Weights of a small mixture-of-experts language model, trained from scratch on English Wikipedia: 16 experts in each of 9 layers.
Below are experts of layer 5 (counted from 0) of a mixture-of-experts language model. Rows are named router (the router's row for the expert), gate (a neuron's input weights, with its number), up (a neuron's input weights, with its number), down (a neuron's output weights, with its number) and show model dimensions 448-511. Each number is 500 + 40 x the weight over its row's rms, rounded and kept within 0 to 999. Numbers have three digits each.
Before each expert's rows: "comes before" lists some tokens at least twice as common just after its tokens as in all text; "gets" lists some tokens that make up at least twice as much of what it gets as of all text. This comes from a sample of Wikipedia text that the model never trained on. Tokens count by the router's weight.

# expert 1
comes before: "\n", "\n\n", ":", ": ", ")", "=="
gets: " |", ")", " |  |", "-", ") |", "=="
router:494514462450488538538503542498487534511469493434532473509482509517461504487481472494427457548539446498550569548517496506428507526526472506540539480556484517575529562474557480478490527503497559
gate0:563510530491476526418501492490471449528439549557519591466524551482497549462528466483478458576540486522483462458510551558469504440454449427391485464493499497481536475517524465521478563461522440
up0:532441529456563486514504460482503495542495480582540569513522538510523435446576454463495512514487546559473433450425487527438502474516493448445497509551504550503524556503501525523523514515540519
down0:456465566508547497501516442432438561553458559512493456431422468520518495471517513548508462468476486474466441551468552516564466481466485489434530524519560552460433489469493499552504484495513464
gate1:541410497527536530515585517460550541497409583465490508489528537507517501510457455490420495438516502452514542549464451551587389586511433481479524518542536433524513479520523532478469539502486613
up1:528462481483455459499561538515544561542478531462549576466518521537510519507451453508448485489450594446477499482492517531584491575485484457464537522463556432577491532483466508422467565565448628
down1:463543529567489544490487504543491488535536492505559495515434494483498506492546564445486523475512500541444493445561505461479475528527524476477506507520522497543527478451510427500516487373498476
gate2:491468578524503449495513494469480509516525494529506564568529395468449459550489517447504522511526552493543498454481532501597429503502524524518576469509472478464509516550431551519465511520551454
up2:521469540502530444541506459501415549522508554493487526559498413492443480514541519450475544516491485440551457450504477483505420473534482466450508489545534521459536517511482502519476490538482429
down2:442459423528493563411453517493519520484505512432546569465427516462478516466479509452542505580526470484461471471402454540434474535490413473532529501502510475465526491496480517464359569491480513
gate3:448516472524468484568475572469550531518483461474519512455509501489560506485526466496428451501536420559524483505490466528558520546494557536491465528434473483467453448477521463494547438501485565
up3:472460507530504510491502529403452468555497468523458491486497493469519484478511499454469477445503490531513479531520516498516558594441539509458461492495519484458409472497499520529509483535429538
down3:476457588473396499448510521456532480498526533541453500496454509554495527560492607461464499483496473527474535536522453529517513499516490510443509448502544552508563486476426524547460551519500504
gate4:494521473526485532480465494457543529513421502554535478491488492468489540523477440507423504522452444473487469542553465397422513518458535455467435501463447572514413471521485498537458516457512496
up4:571602535505489543495475460503506480553479456562533463547417455472475466544520462445508475547503495486461530562485516497441500482501513537490497420549470558424510457488406465565518469507507466
down4:473464445452542455424574496491494429518500514487485438414465533538514437469519509539443551491542531474513496546439533469486488470463451467514537510517481472514509491498515510501446568517496512
gate5:519436455471523496503510579497380469483508519542425578519551593464428496506481499431485478404504557484514464454468497585493507434558476495504552524476472463458468508556502551541530533521552521
up5:444415403519490543538527616460369441513490507509501501498548554502467452493489511456487502446457518512524515443497442558500508521512459554524499528507476528539458456519475505527549468501548494
down5:414466455541490561487472453483506494485544552538521491455534499429513496415540476465491506506424526478493552474485480485502472543492531510534497498494480556507534511438450432478522524474498465
gate6:535510410537545465531459470569564499520483487523514527518503484550471510485441514466517486556498535477435520514574484492463473474461511465544486436409470508499539514508527467571443519527523459
up6:494532493539431462514510473535567474508449431419509457523495487570446452512514481479444471511433492456475503517460540478494525487518509556473485457440542499475477514486552496447494451453567480
down6:477470507513516456447484526458462498590417475456532451487539555412492472530503484498533512497578458493507490478449479450498553579488451459480492501506433494547480540481466477480515427492484561
gate7:477530506455502443507488564437460509499489474502550478552529548518523423538520531526535450508493488473482493499411567481484476460511476578453515481484530464516414400491529521539554506557512499
up7:485575488487473446541524497441479482494507472496518479603533524488498461466536600515491497607470528491524530510434538453502488488551456567422473464508584442542447470465522479509544513561552472
down7:532496571482437555513492550560455566500526548482551462592476498574433547521443536444583501567502577432421513465560538426468514545527461526448477464500494448474537518511469435508489518496517460
gate8:453455411433540522477491498476518506544478501477487521525463501530542604526579493515448481555531517442545495493525507442430503493500464440482513558461507465486554479486486552475420470531533520
up8:460486421435534499421504567503488432505521511473453471537440490494536506523573504453495499558508495479513514501498446430461535557468460451494547544471528505524554525558503462551439493561479503
down8:492513567514497468461533522495559514471488525468457496506439549422501443519471463476480468498496539474514484511569437555489593471466522487418542487506550516551404465532472501483461445489466490
gate9:517529468456488519466516505490477473451533523496460415507523471525481550562455487543469544505533449507449526471488513479575435571456470490519502464509453492469535532469449525528554450534540476
up9:528476492483496492523495488502467463492486531518422506499472486462501478518527459625471522477530480523461549480478480475572457496467525558521471411517438512475523482522473522494557498504508510
down9:556498578498516485560479467557472518488482517420471546483465455522505431493512577456450544506513550498528524481503513482525522438524528472503519496456481541455498549568517439538518523488496523
gate10:497510566515509481489527534487517472516462501542428463490473452500557468548467466474520437493533470529483524489535488462454516464576445479481537470456557600478426507420475457443507532517489554
up10:563428528504468482542523532474517447508475505531454447463542463577481469548437454486458489510482490518491500483481494487487558483518457493470544443462495541522416493501463462489463505525545483
down10:575451471468520514565491515476513460544547486509434485463501434572503547564545517511542479492455473573515534507503477517563443565506574526507495493572515448469532489501490575523579540553532540
gate11:485457580508531480460521537443472497472421541585460532508549533478513465563503499517508469414568531552514490429385520519535497546549501531497554505458533454548461542525515536526457510466569492
up11:433529536514451546521467552479487503439446508514503521478521559432520521536460505475457402447510502501461490534445513532487473517493584477558569513551492427437485463483509483492455499496570476
down11:534550513496515534539520468532464565481475447436493560545476514510456547449432544502530499536570529561448532499497471475503485543530519476529451576514414526500474504543472513490527424454400475
gate12:417503491586562480573502465496482498531493523535506494427525471518520532462535525419508514468535551519463470532525465527523448492458547512542501522545467450487476497447503477489544519450531484
up12:516539525616503453544516508494526494531490504559451494474491447519486512514575519418468536454563504533494533564467488534486462478430528441540528477514462457518443535508594464504547535498527489
down12:566507518453524487457496468470437484474455439507547487526505415487499487467446438573521470513465475430504543548491566464433539486449456526511529409502489455494456586591477493553543469559524482
gate13:509513491484553445434550529408439544562457553595533519582519481492601495459494499607444450540465543525504456468484543569468549441428575468503551565534542559567499452502535469577497570526451497
up13:546490458559562449493509583457467524579455572530471572555474509442579519498449442514460492536426492486468484466515509569461524428488456485546460528518516531499468513547520465568450591552519522
down13:500520510499483490426468468446512484482501491432535493516529456585471531560519513433500543452498490462457562514525478505545510500556539443508558543575478468458464589463542478505498464510490528
gate14:481450483528564453561524508488478464450503513474477449524486459538419514490480569493476468463490520497472508507489514443597503504451466499495470506513506503504476531486541454482542542539492537
up14:472482546530554511517483524505476542471501453499508543527549429487496487449566512500521477492515483523494531526520552480619535498419465461484466533497452500505517516530549464484527494550480509
down14:423460539505522573510455481526441479508542531531543525523484510561552518485473476521477476566537464489524499387444450479449557507493430491543572521477420457473497489558507433475517481505525456
gate15:513503597523476445531494455466506539504526475487517507501482501513549483547523472484458483498464549489501491529493486492506565475547446465500480471523503366569529479509479499448460495428514504
up15:489475567450520548524541519447492445501540499452460461527444503499526571500483468537488494610495533437499498475580459475509532491517501496498516439541503380486481558537512489478453555505499500
down15:491421551474615557484377539471483431525500428447506497531498439453436494480543547570528522524467491509471462460494481503539523481438507508495531473488521507577537547556609526484462568584464490
gate16:563547551503484502575465558457479499517547551393475483517534506536521487456526507454520397533479474539500572509517523509541513508481492507476544540508477452464502547445543545561504560511501478
up16:483515591524498474527569557479470506470572501431459491461595469542530501498506518529477515500478501566480568559524485509587489451546535454475525548453462493522441469475448489508488514517469467
down16:434498479487490525451483482473476577566501442523480484570505466481457509533442493536443513435488461472525515448513492484452461488449488519567504562564565491529540475517531498552422434523425440
gate17:486448543537442531526502518493498486411566473481453517532437468561494549498495534491587516536526519452479456509471546465488575491507504578453417517477444538536512526538487487527540573501530438
up17:414499498493465528478536592561451451515469461525436446453521409550532461427495508572486517424510475513445490559516561499570479426477499495494418509519474465483528543518481466475548458534479525
down17:505559539454509520494545541532521526502456511526517498510522512515548472501555520480514521475428490537521493436485422513532427529485513470553532498450542579479517517542527464519497552567494527
gate18:532457427541527493537520556427484519477550441478545461508505506504472479453445570498426544470486543551496535458483423454490546545507521507589550471439481438545532458553492448522433527493495556
up18:465475415498540482543528556447476532480480521533592446509510506502481508515446501492455552491517454571555541424448455472525521522534521504542467527508455454535516437549473487500486490481472586
down18:531491429495496482468581479563491447515458508460502556472516444502423537540461458524577440438512484494462494457527524525453474545445466530471491537490521560499526589489461477560501545477546518
gate19:539560512464506553448516468464495513528520453434498447523478501524544480504484576517447506496466419495473518543458479576512455478508483522534428503468461495541498509457456533520502499553478500
up19:533499485465497539500564471459515537479487460432525482474508482555502522503494527518430584488391466449512530505426480568547467471543480491467428510470479502523525498509494540462520559544453544
down19:502500434543420477470510530511469511557566478506453479453549463485495464461531506380555515500482509485435480467450462490567446490449481418524554486439491438479467394526524478504469466391493551
gate20:454470548513555563528562559460517471495463505511527486464533501512464498515520513516430535456533513533505576483449485490542500456536585541452536501502479488565533460515449522583543486415482534
up20:485417591540543523552554525498488451445450500529448483478541447513471520502511531515456539475499505534546501492518514471549496483546539526514563494531544559541515481448496451547489547495520543
down20:503503456550410538497508444577484526500550490500494511538491594516582509403517493426456497515421461576574464513440489500479450431469494466497529519479541587442473431495478486462521506483503457
gate21:533463506496488516478497463502477520523519463493487502553502511435524522562463453478445517482546465515515526441470524557522480479458510486549519543503452552502533534448493440485445461502469542
up21:540463474537496501493477490524523479434460456516548510478586565465502568539492503503493592514507458505478546503465457541528489515471510506513509541502443488513506576481514465438505468531519554
down21:464556495466521540515486481454536484505512541492507412511488442513503448526501472478539519472515522508496489432620509539475517513495547530537479487517476512521459483478533568506509526440483477

# expert 3
comes before: " | ", ".", "–", " |", ",", "; "
gets: "0", "3", "1", "2", "6", "4"
router:517490484450477451525477443499453523525537539550517474509537487484469498523520427482493541563539510579429524534533512524496518529506442491539553514483554525474498502557499486553453402491506499
gate0:531475456491465558562477482547482513517454488458496493501529458571551488514490495511522481486647529545445445541439489531532457486459535481456613517543445530458450514526453547479437518579475527
up0:553508443448488497509471487584444523504471542487491478495510465559466486532528524491528557455608520494507494471468515545526462504468545475483548449512406559457465523542419578490431473567485540
down0:507531512476481498533520476532565403467479507493495494600475507499539505429547545554454485473504449519524511525508498551536553581449368537528496454453477489434560476568519478508503442535501521
gate1:484497503521511517496423470565517537532537471519483496454427482504619499528459512489486485528588504492449498541526442369446541478461514422529514461520441470451529467554508548466454474475534533
up1:477485532465521545454449556537504564485506512508457537492485518493536427505484515493564505491569466490460495515571527461477533462523501503528467480509525550469506518542443545481494501462468533
down1:525516452424516485502524476576518531524398507464502520531507486499516502553577508453470419535495493502468473548456530458431521488517447468568484504488481400519467469510464506463592495453462524
gate2:517507417560507507544540518498512496476536541502436454526556584533509473532455521476529582456507527512506553557551512503542550513445423453556534429480453523489507454458481475527508511390560539
up2:567494493562515551524565484550487545463480457496479503521577554479459487534533533496441537457492546484522505540552555551568536525460543519504496490465462511525483472512475558510502515450555556
down2:474422509518533505501469451472446530461468487432529475399540517507519435477489535599484474507520501446520426422515387509516473472513505571499583506435488540507432496504490492526486501469587517
gate3:453536382475416454501545537441554550486504478413475524502534487464494526447473471496527496422453500544471466493511504466529543468520536527476512495569503504459457459551568514468512490487528559
up3:477484482541554453476517496437518524512505479417487518509545452503536491512549497486515565479482493537536471520413484452543552512522510558426489493540515564564475491521555478472532481501540571
down3:536568508457501468449494490447576548441487568479508509486465521554503530503489508549585521466523483495527438472442478356488551609527470505410519564556515526432456545475525488480482492439497474
gate4:422480459528498470430489483537418549519486450436422524466513502497540514479590549535519479600565456564436508452525456542530516465463555529506476402430466417553510472521435495537517503563507542
up4:414418400535512487518488464570495488491564453464500518496555485507487521437498404461560561539546472479530527500492507486586550541490513535525440388487482490530510505541451522511495477508512492
down4:575515561504426452603527487478493431483556594498526443534517548477463490534531559494510487500545488483468555482502553595464521494483543508458522556502498499448474534464514549455510568522518488
gate5:482534515557524467494431501497469452499562479515516508506534516511488517446498521467464467441492524533480479546537445453499464521440485472545530530522476544504471514448490528543490447535490424
up5:510559509557550521528455528531523471477501467508526492464582510472493498461491537516425572416516511485482468510521460453525515476426510428558495502483548534491464488506466523516551516506514474
down5:485529508505519426521461553471454419469479472468533456498492496467584535498429555517464487529509502496551541476473495572506512495527591500530541494448554428449629531528470610511491516501478547
gate6:447465525542468505498520532456462485532502497509542564498520458531438545525524452490481468539562427464541489460466470509528434471519560502522493461488504444532480545507520532490510558490456547
up6:495434495508453452479572554527511500514471508505503550532513498512488467516514496504529460518540503497500467473445548483467506519604504527451507436503503444506392492468556506456550596534492455
down6:494603498468583487433500556550489578521479498440519495491481506501566455498483439440510428506458439451458508449508510480505507506553539474525486555557559559508474484515486507561497477513393574
gate7:504557514479476550497448488520520548508511485460535521571538575483502470425575561508467524490430413570450488604535437416481498534478506526429496553568504481487508582527507513513520519445524449
up7:487524465505482516447484498497562556458473531537475516564552578453519501457528568538468541415506454546538455568547430402456543478482527506530489519472501511458528548528511483508450509439471466
down7:519525529516519448438478568513571523521498495453545544510524474440420467510469456499506417489508574517446528471562513461447505544551439548524510457521455579494468491511546453479504538462480558
gate8:522535500486571519389517513458446549514466503507488478434555478483556548468485546447520479510498470575475466510465522565492564494447420533507529523532478437452501524463506447495523428483450513
up8:445549545525592523506537502486448557467492495442455466458486476513496542440412509446465502585464486504576428526519573476430465425498463572506543493533463454474511485439513480560448444513493515
down8:539489514517423462613482510474484494507509548496534521520533493496514451529526504524503561482547532482563444531481522450459443455424441485549471527570458531519490476550499481425425533561470446
gate9:499534483473510546471526488442494485489424497462547563544511610476507540481457535563510543497458497484462527536504492506453496506609511479463473513523507509534471450466549487501494415436464572
up9:529482499457535493418522567460527536427417485487543555587550525513503511491454515488492467486450527504467492482510527479500476524605477549523476469473541451559459519451498533516453451524461549
down9:504556520525458468464421496572508525481507522541449499501466466516511488456468460533498556480451500631489391451504428483525462516466505493521466491502558519439498588566459552513516561510522494
gate10:474492516510569441482457535527564458379488462581536593525526566467457427483517535523544556444467400502459490522449521494527501525536522455605507504464513494514454490482490484480550571548481541
up10:515511565454551469518522481492531519435508450529493520562432523488460522506490490483491440517522507458506488521533485516485526530556467505586518509492504433465467587394474477490522501577472437
down10:502520477451492424474479512499437543539500537482547491471498442504478556569486467495455464545441526497465484489530515470419400526580480462453439481558504513577482484456492512451512497488609487
gate11:462501537477528572549460500531493479587476457546448467551528426488552563451455433460526466431455530482533519512491511521517502495501513547551495466475520447494464519474509533485481458550520460
up11:461530470495534491566483477513509521551472536567488517490510520482532510506562491529543430464476518545466561479414569515517450462514476579529526497517599459586424531457503560507500486451566498
down11:472564469481499509502390516459548524471504578443505500569461524463412535547529501553599558509537461513522493516511573467511409511480531491528486522511535441491497430518571483510550508504437513
gate12:474407544544531451516480521455523471496532492541466483558547456504507542529546503524499525496484537482455421516557420535533500580453484506435572499443432482485524458498541542487535470521489555
up12:533506545529538513528553520511469524439547491507480537484511492527503553490515547485491506495473485457453476440458502465529480508494427450508561527447450483519544494468463503548534471493489453
down12:574499418462496533472492523436516465531531512555440511555489472606468440546529494419534561502519476457552477493476551521443474479568474478488590476518539549519526469504493504460467549555541481
gate13:516471461545541491466456460553441549520472542499480483497533520518469509440485457510519551527548499512521460429530510508571517500593505506522490466512453524458435472497457506523533442471467511
up13:440570492520470499501470449553475503563498481476515492507545499556474526432521488523511578511495509460476478499493493538507544538564508419503437471481453496508404499487436448592526471441536508
down13:505544493524530510463443504532557574493548436522544543491403474460507526516492527523555473454553478409560561489570458503569504490531511455437530522446559466530461577493520472482498501527489447
gate14:521465472486451561463462457495520534493477527498533540505526461464560499571488526513475493523493490500521472462485491516476503432449573436562450481504435511477486493542515569505488504550481480
up14:474488485490506532455458506468433538489474550469497476467513515469532459561480486533490491525513507466457498517509449518512515465476516454451411483467468545490488493485549486507482509488488558
down14:523503570479542491522520504530515481517530483568420581530486528467536415522490507489541456507457413511511474535550505548601466463523505506513532547407546440529434493409443382545479575478435517
gate15:536469506452456472476500434554529475434514482564481452512515532457538532489434485545480530457500448493503500534492461534523484497463545476536497476553514492466571467481554540532567474534471470
up15:501484467530450485460497525495563483421461524501470390486467447461509456517488534471530518544527491450467516477515470558564570531446565455473498424498565509540565467539487615488480435493502470
down15:495548522571503454462450496471488519503545527485563462532396486548483472501538472480502435485518548545535449452466529459450513501604525527406526614503558491501484508511478482484481504500517451
gate16:495478472500565484549471514551445506475471570547463526459498511516436464516527495428526468507462485450506529466498503489546538554531557492469480472497513544452491518462453501427523539515528485
up16:486484550409510518587473488434477436558466467573498548504529513486508512575466474531481517470488503451492514505508506513522421548511491505478492561551470530471440567447447487432514512568501550
down16:433478517575514480552472505463547509496533498434548539485532529475572537503403470586498573454499456518488478428502482501510470492483547491435490532571532512573575535522524469430477553528495518
gate17:456492512486543529444453536534560455474535588482504495492559442578488474455438488494442472482449410490471455492594486422519418454485517523546491523481512498497511462552473497531469528521453464
up17:454484583542511537488468508485432539537462578545533509481473471543553498482431447600475566487505487520504487511536538426544507474499452535506483517505447548513501491525501560468468540541565473
down17:486481513502478530513453525574485399488436514543440523505521517524535502509497493532538506498499457494500526504486468508518569500511490547466491518494484521531450535485534547564593548467420465
gate18:577550506494553557457498455416463526466551437460535499478494543493507585500499487525485529505443468426535483438514452564480452511458494442434517528409378440504472591523537511463499567471489517
up18:512497509536503503466467452423408532468590499556554485397512469498489524465469466421528504524482482400485545475506466569524524460445554449473460533442438472511482528492479534506494511510476473
down18:504487571531558428575536429546615478540565503502440529504512457532483512518543552573509495450551511531479512532527508488493521503517539536471478503488530531495546445538505498445493539485432490
gate19:503505486534498472542500522451473557533496449555451516468495525502461507447528414507500523454541552530499513501602484525515492443448516492473591529479525449499521502525576412525499538462443522
up19:545491485497561462471433528488506501465479501525455505460471502481459492480503472539542511534553582522566479536523566492518450495420506511446498543537536526473580522526495409432486518457435470
down19:547496466478496471572480560475471457518473501529443491552459478554509488542505468506479442566512453465488546583495502459452645555485519522531550472502524485518444504537514539529472414537515468
gate20:491496470487559530481515473428515448519418521562619429498443467491482523466447470480508532486521506476499482466571561484503522480504530472528423436481426477413516458535506472509571505515517531
up20:493508541460526489515520480453491468488531500505550512530452454484490521489462483457503499522455536514508419522495505476472475493438561479501457516480458389477503474505428537445585500447523509
down20:571422457545500519434447448548504426519452435493481525495548545557424532475529407536523496443523450521435486542492513502500518521513510523481464511498458468480479495412542512464518527510544496
gate21:475485405460479452483457473459607463440486516600513482560433450555431468506517499483479437407506437457548538535498469500562473497505530491572541535581487485444526564508543585515491567504456433
up21:482449468491507432493476503479538465429562509571528448466467492554431472533507545471552513408503494381556519534540502510539467440529531514500551575546519462474514513516498555515538504548460486
down21:561474499501476511454514515532507485549559477476519499469440474462471557478475515546504497560479446424497487516474496498498522496543526538465486493402482498416528570564512523541441465496459471

# expert 4
comes before: "1", "2", "0", "3", "4", "6"
gets: " | ", " ", "| ", ", ", " (", "; "
router:520459471444516440473508501462518523464503546531492502452482484548471527521484513479555483506441517508539478506522483537476557456495433456510463573531515467547567455452536509515503544481444565
gate0:452492490469522412484463498476521540492481527481499523511515473465466499498461504588509512480545474489515488443444456535466509514537482437593530459471550420467513467449531513477485489446514504
up0:502480540441482433418501529455458507504460546487501499510454547465526469511508491513517513470545470595530468460468485472451502484493515475494515468519575446506507510436521494528443455459445483
down0:439499529544493533532488532554497499492491554519453497495471522534538444470592466466521531478473463471569449537546545481549503476458435505435528484552470519474502492530540496522525495576475477
gate1:508587447509502508484455595442486429449503489485583426539420544531512481499432538516518463615447536457524490502554546494516503524514506449533520540537448542525516556469582470478568500526440461
up1:492555477389545438500465520433504400460557496494528489545412520510581471523477490513463524497455594453486499544503498528497473537491593510452490548468501481571549515463595524506541435495536491
down1:530471447521472521470438487501528447490539565549458469474511477464523520457482481465458522400446494479553485431498532539503448568456576564455478491479537507476492486542445506570534479520548522
gate2:467455462496472527591491522520542553507466558495449550512529495558469500543446447420468534491450551525564454515460536506475489507485402503493527589479498485489473481500441491452506463525475472
up2:443513424491483549465514441499572560499580552518453537485503443543527488517502424515529518517446514461515466548449480498503421535523462541485475533505498505502422476566426569477548453497536470
down2:469532468488466492533497460497497525543577490518432448498502486511444461431544474451428545471526504502517529530518495531517482479471561511451484445483490499517520557506483465515550421424550486
gate3:455478499557525492485536496484555477575511576510482481537437429520503518556493527525493481481492496459501463561447494489442482496495521429594441585516508477510426510502531500547458523515506478
up3:495405470553510466492499458433558456488555562504502538440437502478483516456473518475553558502502542503497518462566455468429456485489578421544472475515492546504419432508404503557526517564469475
down3:534387509460448466568475550480532490555465442460516521493540472487549582458477489451477476482477486480509494492494494466537495490545534487531443432471488536483506500546466563502536474444478419
gate4:525494453502470519451490477525530455541514520455496473541520475479531467516398447446437526499565564510522468625522420475481529537468554432535400481505454504518489463414536513491478459516482427
up4:479454476506469540467512524502466536497540431510455541528536475493535444485499487493458512534501519559468478544452506490542473465508519495487360431498499465497524518439509495507535441567456492
down4:520476497473540441512497488474456440479458428529568554524508475503512489489570569449502526566531497514474546479523469528524541516527522466526470491465550522507448443523465546520486552442561504
gate5:501534483473535483565417499514541456531483471488530511526474492480552543498538533552530524561452550559454512519511457446517484430483486556469510502441525501630491490535518527425425491575519475
up5:543544509522448439584481490474544489583506506437485510569490473515519500497476447524455577592481507554470442542525571518504497495482518487483492578477441493600516508501414524462501521582518560
down5:507546506415439571495512598510446521573590512487517475557496571476446537426432520400423513455540524447548470479405518449503528608423526487582545494470502466464465582525522494523535457522511506
gate6:462470545498511560421432521471460416484414551499493411557525450495481467516477467519479537488541425509529491514548472494495489493491519541481453412491507510579506473469532527469540521574443479
up6:497483468510546454404437552495489441493524495495470400583528425473517467489397480544477456535497381445541467564519464522457581516526443538540473398493489560487519533453498443508476527564475527
down6:440505400476431525537493483555475552536544508515547532534414438456439494520531520430521533575502583530466508568439507543513517454466487469452587499479480500589469493566516541422547562457556498
gate7:468475516455463562481568514484480479463523543434546550502438509478519502521484427476552539493522498437537524459484531571488532490518470472537492498523490543475459528467506461584476512562551448
up7:512526519517469554487506500435515502525531545468559571485515419502461481574496475429459490461513469525477471494515527506439496499534513522472498477394524550533555501503564403557487488486494413
down7:409491439444482493576455535486462498494429480524473500523450536525578447475502498551542500502561517453451500552518499472511481548507503516488487506542438448510610461472480482466529466500455454
gate8:537459473464498566420529416453522440498542544578484541532559462490543478524509475475523485488495510465417432467423571466456470494465471533468470429486501510460453513543513516485506572519515477
up8:560492510487504587485562481480553547532531484507488541472504535480523422461470446511508512479545487500500400469531553493453495516503471546536455474463522501511442422496472559493532504523498433
down8:483466502416462440460449538539492477450520499529468507454507506485554518538472553521481493521506463509464563422622506520526489512480503476450539544540448507486501485486404493523462522475502477
gate9:499613563518460516437450610479484491541523566486581454505479421461508495516440483484552475465444494523521535480555442520471488559510528575506476498420487502477573444492461450573558515544513550
up9:515516556483519523484486537489448498532471607485522526536479532515423447495503486537484451499473483519530485519505495522475469536481449478506460476488502504463591465570531503567545529479597548
down9:471411481485424470571505514581550444475540462470490493560598546524522568521492541469519499448503486522516519460513442544525503464479503536466539459596520483533541504441452491487500528448431521
gate10:475506476562533468512483471520435482455486539468512535487471471557556494505592500479570529527477515419496531532490537503420542519466499563532469469502524527543529464471458528440443547526503540
up10:557496484547502460528531468527519487486492505483488531496448483448493505481619397498609646503481549448567541451458517481421502533538465525519477475559464488483477458499475485599478488515548523
down10:469555489561552549490435449450525486445450452478421521525512499487554495519424459440422496565544545532485512528552576489527472514490542515423480469441443515517422521535568544514416455517477454
gate11:547485495461499489507566508457478465478518520514470453536548462576471503525478488539481530591470471508510520475550477556530497467548434506492535504474526515537467470549492489438559478474491574
up11:552493462448522459436527515490412502427481488512514521495577472538446519506501400475534575558480474511527497546529490550536525477484418495524545566478474470470416441496580499449553500442505585
down11:461499472403477502458533509534461545503570486501557495517454529569470419483520516518481496423546454495480501488533494511497447460522506468454557526518580505518575480491524475426452518501481501
gate12:556484472501502405461494530492459514562508444548467439500537540521529493526523458411463505445486482485515498480474552495447593420502515487435513464488438605556473457500472494538487508470450551
up12:528511507482483428423499498461526532503490443516489479530541476521478505543538489429444514438444584509529463527498518513471527486470507531479462487513494579489501514470524541521429474480477547
down12:507477535465486550479533491504514543504497496546551526466485501474580399568497509431459548574529456507541484597453483570488539467497447517513507497503518521519512530505560478519508544539497465
gate13:504452508570479493548516482527515457434514520519530545416391515530470485490528485475512438443522535512544535444486482480564483480544509457431471416555579569452515474548543504416500527539493507
up13:552485462514473467526527528490517480523436569505541571462460461509547529526525546444476543491560542451493535446509488446559537456461526522429442442567462481494555527510513562472435554480481499
down13:508523549470511484521528510467553498528492431536523536574497466505551477522435505529501531463471476492620533557468441504491418478547481457505500461523417495550567491428468430536505493494463427
gate14:481492442481547452441467497506568472511526504527558498483551474554468464545503557541425509488511485505506473520431500529512540476546502540404474467524439520482500461494581520500527570488443523
up14:494523477499532507456548499538562414565467515457524422526586490552510556582420545517440481493542438520460514490529564541500465496501467558487516448487531400439521487519533446487547540460532493
down14:462504525432511445522511451445501524476539518615489528505443510523498540499517413536486470479490548444535514587463484501435544516517512455537468526555523497503517537527521456388444562429507508
gate15:511540498540478477525466451527546464480527535471466493564541534555488498505495557486596520486486527501556542498408484462513581497502509461517564467491450537515415505550446503489444521527472438
up15:466541520528480477510497506566548511512472501487445431618533427513517527545489491496531506494490591500438540530501452466551540578447540482446575490527468496496452556524479506516415471516475486
down15:481445504500434537524526518469499521507500502485505523522521530526510533456501463485471582505508540572511420494519493476462484511450506433519502391539487455468515548478449509507431537543480563
gate16:504522464507479516399487488481475465442541522512489531492542512481489484569521430480508541537515517453548578514504520589490412489546491487441535523504436590525536503544556469546448530440529509
up16:492440496558572480432475521519517494544503498463428527450511518479517542505521467497485484481515488471523501510452514577468490513518538505471533532547488545474520529466527462514430565486518498
down16:502535530496540485464498415493476563477511484519504535521565416542555479591460546521516483511486568575545532507529492575441517565491523477524519530513519505490567540484552519470500460567498455
gate17:436464463506425465460522570484549511474469508544485473504467549509483521514439484465492543504489453451563586496524505474581508578459454474561513527468535521445430528502561555446472503493570525
up17:544462468442512480480505511412572519484491494512486433454473504547525422510471445495561523481464458543605561515464526494571527557407484474591521447505556479457466467501499556512481530460425533
down17:462508536517479509549569462491466476483430531509562502522497536500499527545523557510480483513526456445524529459451507449490544462512489545489385441431518461495464442527479502449475512534425520
gate18:520456531512521488488465534518473426438575508485495460519538529469530602564479524523450509531535406550519530433487452502547492513508496559488541545525480410524440473476536580434531520512451535
up18:469500471562451487410464527512506404469499510451427465499499479523492528550436443529486561486554495541537516480537505483532511522485426468488489536516498480504500522481521495468479424511450517
down18:497492504501476540421474504435445449555477542537430532460414495609488542452478579468472422535541503517406506528453505556456477561441515430432525465528481463503571474512454411531493463476524505
gate19:518477538452577477492476466495470550491480510521565510515495525441479454464508533458495554526472518471443510455488483497523493540526500470455499522539526512436579493530520505463495568466438549
up19:528518511509571427486528507488530513439529481493527479562572508442495534477500550518510581467488524502488502528538401520566458443462488436442510557579538527449583507520571460489450576549491593
down19:537448472486501553497487515521496419473514459507446358518441487479493480538591547529515507476541479472451477544524459545496533460518507447455540548473531488566496442569506511543470519519485528
gate20:481537564477482523509555536473532442438483457529515452464513523481546473540537485506468517569507412458515515517513425589454573536483494530532505503554458510514578514508543479491552433455459458
up20:540477488478549543501451506471505451506468481517481413525444524479490517539524493458434502561460518513543533527437499580413569531498526535478459466517488477439529464532481534534564501488542500
down20:497540454462483489500474487555523516564546557449460500502541480539464469523480537518522524535509525509554538520464521517547490466491508447508553453453489498522490516462489588518449478419507536
gate21:478552512456482507477510472474456473486466473543491407494443566585485474453463492421447479529506549450553440467513555554533436465487470445470503486485514567530441488476535529511448527517476493
up21:500562519488498490488466481503516460556489475547494476499517531541557508439415546519419467547550508477552489503590520512485484482505442446489534409498498554555479472479514554528436544494475483
down21:515430500533450483423485499520538595485504490524487538500469557577515491456494495552488565533569546551498525506597567507468516484421467545556533487527547494506470534516507578520520488534554534